{"positions": "rope", "rope_fraction": 0.25, "attn_scale": 0.102, "lr_mult_o": 1.67, "warmup_steps": 200, "doc_mask": true}
Below are experts of layer 5 (counted from 0) of a mixture-of-experts language model. Rows are named router (the router's row for the expert), up (a neuron's input weights, with its number), down (a neuron's output weights, with its number) and show model dimensions 0-191. Each number is 128 + 24 x the weight over its row's rms, rounded and kept within 0 to 255. Numbers have three digits each.
Before each expert's rows: "mostly gets" lists some tokens that are sent to it at least half of the time; "comes before" lists some tokens at least twice as common just after its tokens as in all text. This comes from a sample of Wikipedia text that the model never trained on. Tokens count by the router's weight.

# expert 12
mostly gets: " League", " Cup", " player", " football", " season", " match"
comes before: " ", "|", "===", " season", " League", " Team"
router:074136089136115102110111121161147167143124112116097164099136112132101127139114106144098094183076108131120169106110125134153108139139144107142155151128141136104168137171143139069169145149154128128107159140143121144131141166158131141098111135142144154105144165152103153137145076142145120067164151153142127091115075151184095113105114117121126126151133133120116090161153141105139152136097094116133105139131155104144146120102137152156105134118120138115123122127100109196158114137178147097119083141083134112137128108123109140176146130123093124141165096144108128116130098132122147107
up10:113126103134091101120108084128116143120151104115136133135134085128141121139142108134055109164132125113115153090116107129173119136132156149178128127134116141106104109161114131091117136133132162123131109119142094145152126163136107156136139140151122086156148160136181128159099116136122117119110151127125128141136146153193134105158125105124077165135141131126129124126126177126111141096107112147156121169183131149138089173085108133147089084142083153152108123118137136145129126098151114131114163160081137134183109129132177126123118163110150121072141110147124101089100095148176134100
down10:116133131118110118117135116108151153130156151163146097153142154140158140096136094164135143112106120136126163127117133104111120125123079150112116101121176101154110131145124118122114098102118149109131105112131139082103102131150118130108150158108132105174139137118104166086164174106136153148104131149096168080147147135137152125128114125109145130083113112124137167118075124144159081125134123173152164121123146097128101121127124158104121095121117180052113133085143167099137086147141105111136119078120082139134133143124127164106149162072156132120174184140118153126133126110125158120

# expert 13
mostly gets: "192", " Q", " SO", " Mel", " ✔", " ENG"
comes before: " |", "0", "1", "2", "3", "4"
router:124143109134169152140117099151142120111099145155142139125115117123169127165134159140130128113144125118130088122129149091109124112105143124130111075125122145170147145125172144155114137159118104120137136159075130134097165099155047134130187121112104147106155119104097143147155084141112130121125125131127147099130119115122102144131113155091141142144137139166151120138153103124145149119155097117143107151129136117175102105143118165159123130152117117118133159116136174136131134107086098145073135079165085084147144119101141124098144138183131111121091149148113173133153177092159140070
up5:149160102155162125159131160131123150117132162119110136121180136134112124129116084122142153094148104154127136097133141073130126141147148137062119123120124137149169104129133146097139103088147149128142122166108081131087130110141118091127122136116179107128118136116096184113156124099124136138090105166120115108197097100137106077148116164115125125139171119113086104150136173154099111124110121141114125114146130127117117129092088166127131140115161089094114161188109128130107099096108115192117130090129139129136137121155123118117087162111098134082110149142129132126155117126152130119
down5:130122155131116125136114119120111126122145122135156104131104118110070129145157109140103153158131066114093113121154078155141134124103102106127087132105101124123160143136134109132135136152164163168133116141147135114158207151087141137109160121133151131135132100141133131093066109096174154113126141103116135165129127149153101087133135177168161106165106151111142118075153132129109163102123150155123103100162166113109138117104115106136108161118121121118125156165129107151166082121105111103182147170112104121099111129113101128103122141131151099134111153113164102154118100115173128148

# expert 2
mostly gets: " New", " United", " States", " American", " York", " French"
comes before: " |", ".", ",", "–", ";", "th"
router:151130113122089103152106127153149143086156155106124165170160091153112139107078095125125140132134110134102178124080118110096110124111154125123157108127086134095111147107132132120156152160133127089133142139123121110158159131093151175116162144091098166142097104162152129137133171132112156135134104133094170137148125115115123141165144130105123130121109145105140173130114083102149105160161135097145085138092134112124145116126126133132149180150088146138119165147126091093139153159110099117148116157114118146134128113117122100117142109088114177176132166156122109084162140090132081109
up6:144132154117129139132123145139123119132144151135145160090153135124107145113089135106125152141168126113144146165102125108160103121136132154148092132165122123103094117103125165122118137136132100092129108118085129140153081108111118072118136115102094084125076163132151143092094136135178160141119104155093124128135167135144126144164139115106126113104087164132120122108149157114147133168118134065137099137112139143197131117162148091115159183114117121130154125114135087104128164128142108128187138105121173168077140113138139086120132088084089120137118162110109145103107133124119109111
down6:152127086115127167138131123145130128132080145104139170142120081083094099133072144106138138084120139118109118140116101125117114141145106143129158182127086148136113158122125074155126131148153056103138121164140146157123144088155124102119161156137104139132124103172102112134098128123144145131157148123132115130111118113118096179099108110111161140143094127163130132093116111132119074107143128140160150122151146101188159128088100131144148135096134130132116126098132132181129110124123148146118131120098172155173146129117157071165113150117103155120087103116151143104119149147104110140

# expert 28
mostly gets: ")\n", " |\n\n", "\n", ")\n\n", ";\n", "°N"
comes before: "-", "|", ":", "\n", "==", "="
router:103117158143093105134153143154136132151136090130137123086112144159102059147114159149126137079097117113117151134122110112134088137069108120144154099139119139121127135148094130108124178147123109165111136170106168107090147144162138104130069074130127168122124142142134139166166124127146129128145160145102164110112126160112108129115121170130144125144119168170082160132131120094121147121160100106141103130162107115099125132126095147155100154119088122123116089154099086119174157143161110088149127122133112119114142118148129136131119159147140120163143122157155156126161148080164131093
up0:152097114073158129126140161118132095156129101135104131106086158119119156148132132133144130151093158140130146120128098109141079111103088151163121138130143128143134122101117122126137148121053137135151130133101129171116122099173151120087085069172129126143115089111140097116143136153188128071124133151124159124127153130134111118089166189162139141152119133180147137137129106136123086152136138115167102141157131132097125133118120146170146152088113178109089108128127127119127157131150151170141065137114110139137140129115108118093125149165116121150119140110101145162149119105116114140
down0:142180120120131117079124181131155130138121155109123138097112140157119109084141156127088118103130113099148151110105163153161138113120095114104151128092142153138165142112146115150066097144130135104138087106129128158132135168104148092063129120107148131134166136155132123094157149101115143116109101143174122136092104110117173103111101150115141129134155113116154164173116087160098116123160134138135137132154128128155107124126143146131150137106165152135108074123121126107205111109163116139162074118147144126131136140117111100138089140118110112095128166088129113146127115117171155106

# expert 23
mostly gets: " film", " music", " song", " book", " work", " band"
comes before: ",", "==", " of", " in", ".\n\n", "==="
router:092137135141159166153158100167120124119087111134131136117159104090141135106081160143147154129144132140114121100131125084100115146127137112151152094136137149133129127128162156138169155126125088122160121139126154152121157145145090121137129108094106143105125108124147143168144106119101112173171150164092141131094102150107109137136113121102140145162130145140113150100152124104121165155166111142122136179114110094127096081153170134126108107106081116115106159136155132156144120154111104110105165114145083085156143123096137108134133164144125110144080193190131117084156149131146139088
up2:111128143133213171139146079149117153189146153131137103139113121163114122081093172136114148114110153103142142087140099122120090123200110139143148143099144128130141099127148116192126125088099108124102129127116147128146138116126106135143114164138096141140137117167159113135100160152139145117133100112162126117136135114156126075126123106131133158129114128081120126095133115091124119133170102130126120139155144082163127151184129084104114154163110112138136102136147155101112109106114181122134134102121074133136130124134136112128145097117144145114155168112143116125130140083082156145
down2:146100160163123092089150158120132178119135090136060109132160175105112057102101142164172138159171109135107131130113122118129130151175157123147145149139148074126151117177125182116095120101113140139169117134131114137159112162160106154150100160090159146132090148073133135175127158154144104127144177120105147128142130126133118095152134111126145147107116106108126153122123154134127126111126118128158095144110098158105113104125130124133116140164152144120145093123161148104143141142111150144169118139129120126128117129130158124141127129149073096097142129135129094137103106110148134175

# expert 10
mostly gets: "°W", "°N", "°E", "000", " mm", " ft"
comes before: " ", "|", " —", "′", " −", " +"
router:117189095161109157144138122155125124094109111102137144112116128130121108150073141153113152093119114105082131145151140120081177074113179114135147136165156101100123128170149150129108154168126146122136131146105124157122143144141117124162139132090168132082165122117080126132170084104122154159148164128133149099112082168119120140119121120107150126166116126137109149139138108110142147145157097111134117160160093105123112112147117163120109117139109116161142178124096139154132126146125101168073108123156083083149140109122154121090116144117097133130089131153103137152129159127127142091
up6:109180112146142126123113139132125130104127159124124131120170128170096086089107145144120162143095128107134144153152135177160137130188137140151115143154126127045119100137144139160123133084110175103159122177143115109103106176105132103108139158091132104122128159130110131132131152154162152151146100147108125111114145101102128082099129162142157145124128102126139114132127151152114116106139141171140117130151155122095107104111096144088187101114085116159111131118163182132147117168110099152127127138108164128125105101166170109108142094119123130089093134117131133088125117115117137144
down6:169100111087134118116133128091128151136147137144151128163124122109119143162129160099121151118185146142134141143135115148129099114108145096120115120118148103176124174100164161147188143157156111137119149114142130111174109116093117140138103170140098165151099142109130151134128117107120076120105140126109092148146102126124108084121140119162150086114149104069114163110125140097112100134118144077129106115124145140102166127131104134122178074133171114094154120164103147158097167097138157133089141140139160107127111137133086133108144142121187124144126107113125127164132115113120167085

# expert 47
mostly gets: " when", " after", " during", " At", " where", " that"
comes before: " the", " a", " he", " his", " this", " it"
router:141159152163099127134141107131128162111092156118164170100117104127121139112114167152129115124159131085103134093148184123115112124075155162163127115138115151145114168081141120132095170116099111142170146082113106153109163115142087164132157126116120150126126093134130124148134119106098112129167109125138093117095134152138146149129086120116099123117175106131121141151153107112085159100166087140123099159101122116119090121114158138115136094155100091179147122120170147112140155152155099111146118147150102131112156103156152131161138095115088139134145073109101106122146161143134107127
up5:119104126181158111127120142138136134180156171127114145118158116118089160096164182125135140127128148078131152155081163132093130158111104153122136110117146120153125121144110113119136110085087120144160106146153136143137093136153187141068121118118105130176099136113103136105148108121123134092113137173148123125135141137138110178146143106147141132112150080121141147108177154130068140114149082127157144143137139152108091134103130128095105108089138137094137109092195132123170133097132139159120131148151114143084140149137097162142091116155091118127124113105135144126144137128134107110
down5:113150099118145144100145136183123104112092152145151191140122145123162107127127120108123129131134129171122126114107120171148126139149102120130145112140144107099105127089122127132135126107137133102135122142121137148133130117093103120110150154112146173090183141130150153114087138114131133122123207133102121166120109128128132153075120133131160118198157160114151117123118119121122095169111166106162110153109123137091156114172134108160110132145086144098113092146097165126105148161151141120098121130127128114134129124139125076104194130099116121145084143175138098108109146080084100109

# expert 34
mostly gets: " of", " In", "In", " in", " other", " such"
comes before: " the", " a", " his", " this", " century", " its"
router:084146142135132108123140151109155159152108092117130119109088168144160163121103125137132108128150127119114152121104150164116129180138108076145069117120118124082111106122160157138131108108080101118106151095158107096164132101100161128119140115161170132098137113130152130124097127127144139113143127114120146099146122119092153155135131163132126159131140090130131131159122172144129113142125183130096125080125145106105150118126113110088126065131139128105146073158157153148118139121156098153135172098112138149114102165140103104143115150141113169121092118162130117121110172122107068083
up5:136135138148164117117187148110155075181097110098127103136102094141147121099110198140174130134107105112174167125098109122175116203133114162144115124127125144117116090106148124148155140120123083124134146111187126090126092126096151120126146144153125106142129115124096130087147114115098084119138102141124104102155142110154119125106136128123106150129141124110126103094105132159101152113127132110100178123128134152138188109120105132131149097175140113140184121173125092134141128129119158104125142152140162142125114134133115094113107123141109153170138117151157104099105156112113143138
down5:153163141081135113071150158143109168108133149130128134087129115124142136124169087122063115135144148095153100094095150172126136071145150106150135096130116109126125121165145126145084132152107119139118144165129096101157118103132097109080129135115126143106125175105121161120120099147110151118116107078125133125163140151126099122090139143119128148123138131191092127112110141124119159123173124101158107102129138128105118119157103081137156127079111094111106135144153101092095127121194113137105085122122124124114137133138147196111137128093147108117128139136109096121104152148116115119

# expert 29
mostly gets: " had", " has", " was", " been", " is", " have"
comes before: " a", " the", " to", " in", " by", " be"
router:139161123161126122125156114133142152100143134153177142128150110143131114116137154132164126118136071131141123121174095096117166094138136113124105109099090112084110143133142141133117120170102119109127136122088128094161140105192127120152155111096094153108130103089108153130141119120126106105132135156101158145129112140101107135102124132089144130122145122161151132128181122113105143136114136085184111154127104159120144116117148143163107149140105128155129170165143097130123119159097148125047115110128094098130140155095178087136096144175137110159131156138170120165136090109149120088
up1:103127112108126124147165136156118159110120168083122093129081121146136137074132152110160163105123150108170090125133121126172117151103140084130120102111145084117090131133150129141144104112103130144125123094153155163113127131163133164150147122162142146146172160097114140113111138115111145131162115138124077103135166140115104116127173066152138124125121092152132088092160144096110144090129136136144085141102127118124122154110152138119154116118141142167160157111107140140068079130123132079078150145104170122151084125137105118121123145141136150127114140156078119118156130171118136129
down1:087137113162098188149136082133150139114111153140128141126103128122116115137115113135173122105126129116105163096105102135137160115118159152096115121121118142112081133129125077131136151121078143129145084113153127095098126132100103146102128133138124148143162121111105153140143115129111110096131104064126122183132142132149119220116094111094140129059118079101113110132119091094126133122147136113143146115142125159152111111078129102104138116086137124137143109129129122088076177126124115162133107120120136156083098119133092150123175125145144135143137115087117116107135121161163139120

# expert 3
mostly gets: "201", "202", "200", "199", "198", "196"
comes before: "0", "8", "4", "5", "2", "6"
router:146145158126134099124111136101124118104142114084102124144115126133132148131164150133102102144139186160109162136154110154120127136117102098156116179147103141103154137114131087095099118131147094126172117141122124181145157062139189116108097109108133121118124128134159181116113106080136133155122134140105139127166115126127170114117128141131109104078144124154083138090102133112128084142149170106116122143099111157112097134119119084089106152096105119167127102126106114163126100137143103151171133150123131193153151170178121123150155156157129148138107134099123155144111120106114124118
up2:125127151117145125150126135135168087130155135114166132117087113164116109148146113129135101133065115132131087125152140170127127116141128155110111132105121127109168155124126119127129103141118113108122148147081114154108127122126116124123100109104116118129080151109118087150185133134143134152107155097122122172121115116142205144122127126152103161086099127132125109131116103131133168140121140174110140140129125078110097123123107160101148126103122165092154075131124056150190136115110112112107157140090117156125164158127127128106138116091135131124149129138125121099091068076166147083
down2:137104142145124074130119117134110160137156136120099124083163165147102141082153111121156129124125148127123158155106116116126088134146132102126108106141148138116135153165131113127136115158142110134139122146122132083147113134108129135124146137121187117183124128110163147115114128097146095133148109148095127152135098179140105035167078138111097133154139156111125121119101118109141146103127091139150144130126091104118147148107147083092159139109101162108123120087093118152152114157152147102130120159122166104134149114127157138158111138128095189171142099085161128102165095113112095144

# expert 15
mostly gets: "\".", ").", " Bal", " .", " Bill", " |\n"
comes before: "|", "-", " The", " He", " In", "=="
router:126149108141153154150129091152136121114098136155145143115120118109160158151116151147128127125120123112130094122136155088107136120092149113148128062120106143156137142137180128149128152164113109128141140160102138137101142101150057134129169134100098172113145120105114151143160089138112136126126135144130155105134103134111107148121093140083146143157135147161149123103153110105149143122161104102155113168134129105172100094140122156148126119156107115114121166121144162145131145109098102111090138084163077091150139107101152140091149132174114109126084160161104169121161160103146136063
up3:067143116122094143127087133095105111172123136122146155098131095174105136154102125114124121173094124151162109136126136172149085124137102126106087143120150134168125142119112134079156107149086094146170092125105125118122105069172129152111105115101103125136120101099162098151150137147121153112164130108162172167159137152138160157147086142147111137125120138100168136109133116163126117085147119114145124176127147109151165117135093139135121137123146123155132104129083099140118136141110103093112128118113163159130155111122100142149153107128161161110145153142115140141133149152099124193
down3:162143129133177165119143080149078126129109149128125133123151099133147162096124101141086140126111125129110121109092193125114135184126195144161128121166137057097177079121146127079112123088154121119090132145153087141159118134153130118129142170125135121107144182090111131141164084118115115130123152115095097137128116087136108116118115111170107127142151118137109137089138098180150144095113100120124159145101106142141139115114142123148119127144139138123082141132118140126130141086146136140130131156146084139160128124137133160114130157109109107166141096117102143141163094122131146142

# expert 8
mostly gets: " ", " £", " +", "201", "^{(", " Ret"
comes before: "1", "201", "0", "2", "3", "200"
router:117131130115142123120127127163161122095100130139110142120108127146180159138137172156133109152138103118117089117141148089096160116093118123172106110123115183132096147139151158119130147176142117131121156143092121106131160126167092154131156143092122145095115122131137142150152130141104100133128131154142149098115124132134092159137106146088127098122142127155133118147138097134136126126146105140143106153114118121178104095152153143136098125112129107132155157127129127144130115131099082132107148107150096059154136118136128097131128139178170104158049175160124210134145150101152153077
up5:132165131151093148131134156146159127152124118109142097132152116149122092142101101128162102115132087137132125103118106093153119126148130131087155128136160092142104123101164117098131113166098162163127129127118132091079147121145153127104162125112173136101165114081131103146152145097161160101124107141150129179122085086133106088127114176130150143131142143106136128143092138149126135123139116118131110172092120169126106130120154119121161129157170138126140116129132118109140122134138084164107149146112162082165116108114079085087153167081135155108148116166136113147075115137154081118
down5:135138138140110119136079108130137166072149114167109154143100101149190139099161100102110151114175157138136133087147114107108141130106126158135117171136112122110120080112113130115129145141118140106167099153120143089163137095098135121136100119088122118157123060126112103144168174118147110084108121142109153079121133165148132138164143108127122166138079126159117152122114154155116145122146137119108148135112171096140130089114103098085088116126109123134163108141108115115074193174122124101098120110140146104117135142118137110158128161134101092145123157109126118133135137115131121143

# expert 6
mostly gets: " first", " one", " September", " January", " May", " July"
comes before: " ", " round", " —", "}", " time", " place"
router:128127140110138174151085117158140138111116100115089142116117095165131084103107075105099134136127131118113146127122124083118123117103089126129144152141125104114097156196154137146139141108204144134108126104101096136163134123144103179147106107087131116147108114138122125148122155115105148108140121147105124132127113169155159131116114172127156142129109141151118124116135159091136140137123157114125145138166110127182140101106164120126100121103185146136089119119102104152117115175124127091162137161062110121125094120135081091123113106140192172137120132139140130160103112140103115114
up6:110075135111154152146140122095189136088141143112097093130136141115132099135061130115088125096110117171112112103165160112111094109139162110107125193166123115120131139122124137122142098154175140120150097140113114138163132093137158140110076157158120104155120142124129192148124084151100128099134095124113138166162159124079137092109169147150113122123137128157141091152137135141135091134135097119156131124156176126129144094115162097140095154115151152110105133116148142101118125154127125131131094133102138114096130084159158131142141119114143125117105089101135120160084116143118146119
down6:157097117145129098115080149149063117122128144128111145116138111110115146131116128141148151130125133121132119163156146141146084233136128113121148164131156130127162108159139099132141115119131104127139117112105096145135106148178069086178139138097149148170105095105138156118103150129166131087120137125140109119162133148108107065102137117137112131152100097125141136128097118099106112114128108153156126094093115148137088123087131110141138176105110147134171151094100112102141145107150086095162121099125144123115132106142130153110114109130129133145088168110115120085120093112158118129

# expert 27
mostly gets: " in", " of", " as", " to", " for", " on"
comes before: " the", " a", " his", " an", " its", " their"
router:134135116149107146105115108122158161144125147093095163128099141103091135127136151161142110109172158120144171127123144167139101134089116141144096139122122119089108105138118106150130120079091121119166130112170148125093123083123162133122148123171144143131143110138178125164106166129150137099130120109158126152116133144165118145136145106116150141065129058137126089154129107133072140146110153154143103132132108136095145127101122126087135091142123092142152070113128110118123184149130119120157112126137140171148128116162112137129130145114134123140126132162122094064081172171101118113
up5:162162126141111175144108137129137127125126114149148105148149125102085104091153115120151080110165132139149194125207135099183134117166113145120132093152118146129058102152146127101126129121036130154112148107140163125151130132133107132129135152166170122132167133141159148135104110109112146138110127144144112116121140126114151086149156131116128145141126086116141110084152103139119089105122122110093109159133142158143149132159151110105074119116108171136106112123101125135107087144153082078136132150120145157157157155111126125139101118132119120112153132137146116118094111139123139132
down5:094131106127138113144164071114127082188138139059109098137127151106142138146130135149153117146117128146107174161122166145112117122129129114108181105122103161125142143131118146101138161143091141121101116136148115201119143134135102163115161120110156120114094067135144139146122124185116113115161122117119086109077136127133117226118147148096165126136142091106126093131110134111166108125146130115122096152107149144156152165117124129117124102129115105143109121100185134122131145135148146115084142148143125109160156129099133129117124138137138135107111139115109112168088146136123122135

# expert 21
mostly gets: "22", "197", "198", "186", "188", "27"
comes before: " |", "–", ".", " |\n", ";", "9"
router:121144091142152151137129095146149124119099143158124143120118106107154143173105152126131133115143115119131106126119150083107128120106160110140125066114106142150147151139178130169124145159118104123142138156087129138102144102152040135132184130110102153120149122111109150148161092151106140142126127137123146101132115126113096142138111146093145142163128147164153123131158099106145140132156102111153106157120137112161106105128110157148122132154111118126137158120144171122131147118085100131079122085177075091148153113095144117085142143166129113123093153156105163131158172091141126069
up3:126106112104131106144109157080132133091133126168179160116144098145091170115169149152128139117106110142101129126107131115145149108139099154157150085169154100150125166098087082167096165105131128132142115142111131158109128080127062098128150122120137109126087140132137137153118102166139127132123148137106111111130140130135149113127139118141148138118138135147129119152075115119134105111125150115118162120132155112167108145099110075153081093113121174112136161156110116140112100086081145108158102088078121148122124101149104165098108093121173143159149120147150114144163153107126141106
down3:148107114133123148147091126115104092127139128133125160088169107114109126117087125171158138110160116116090132129121098147151096101134108144167112091103145113138149154113162129118160089131132144123137129118075122123115142119166107125123123162129115098122133147131122135116119137104093154115116140071089108128109112153159142151165086124138128159088124141123120134103080128138103169187135132160145171103103080098158158107100151158104128110151103142138149170151160131170132087110108172172155096137098144121128134139119109180142126074103137123142117160120166163123113120130181122132

# expert 17
mostly gets: " Party", " League", " Army", " Man", " List", " Force"
comes before: " ", " of", " by", "==\n", " %", " Votes"
router:124135139109119140109121113173141112091134127103147150130169128144107160122100089124160123099146112128121141105129134113109131166121157104141160137105136152102122145158132121111129113112161098163079158143172156149129148161062149134112145118121156162107118130132121117110127110143132109108105190141144150121141120165189153146107105109116129085090121166088084127139105110142149170150130076079159157155126123079104096125130133140148123138125123132152089129155084088130139146165153152177116124116094140086127149144136098183098157125105114154090138114136122152114152119147134107147
up3:104050147132123132117138115097108169109073092099126130144158123145135148152127140132126141124164117144167145122105153140122116137155165138139074134133121091136124078161113122173140108170133142119110125102148122139128110123135140092103141117073126148103118140121136121127110170158104145111125119121124141108139086112106130147145098119116137102113160153115144156142148143155160132151120097144157094097151165106148094144125110173107128185152138112141092136125086132104106122175126176123162143111107141096096140121147162157132169164080166155116155159118117138116113092103173105151
down3:125117111142126136165147139101167114133135133173124121094162135099163176079112134102154146117157105055121094089083099164100132146124124112124142110152157116129166156134129133144134134124079207152120110136113132097128160155131136117175117162139130166112181139144134156110135151156119112106141105158175109132117153124122119130148124137107095120121134131129104087124105079111144119099110061123093098125127107143140090149142116109167124138138148106149126118108137160111134092131136135098123137123112094102104128134146158183152128142121079168134123152089130126126114133151140096141

# expert 14
mostly gets: " ✔", " Georgia", " hp", " Wilson", " ENG", " Chris"
comes before: " ", "|", "–", " The", " |\n", ";"
router:116143096142153163165117085147147125118111132154143131119124113109159128172125140137138136118131129112125087120126144094112129109112163125132116069112112131160156146135172136158110137160113107122155135170085134123097159096147050135132194119121107149101160125106099143149150079147107138132129125132123135104128106131127104142127110163094144152162143140160150119135145107116160157131151100106148115154129138118172108101141121147157127131138121118117141156110137172126117137116089105135078129071176079091150140138090151113092144143162131112103092147153093163149153160097145129081
up3:134112112166113160149067136132174194172153113123121124116106141122137101149126103101108110147137146099140144113168197120072121132106146149121157143139157136125186116098117150121136124135111098145117077082118170115131123128143095144118128143143108132144108119095147136145115114135112150112144165113111122113089133094123095162148157119140104157118115142111128110091123133127154099137110152149125119128133111094102079121127104142131147077130141147098134104132134112157146125154153176142077134147104144132100141138115072186119141133181109105129152095105095151146111101160118098148
down3:124129126106154180134169125162120126133104081144133099121101114156119106135127117118122127143083136090085138138127105125088166116147100114106165126139142131090134142103154112114151160131084126165102124162104109151133088131152118182111102136151132143178076094118155098183120117161140115123159099129150141168105116130115140111135139167158121128107076087129169143104103100101096110159060102105156132110107126146092142149092139143114122102095127113134133132151137142132127141099155116173141121148129125126181123136142107125078152126091092117146123161138107116108121164128128103116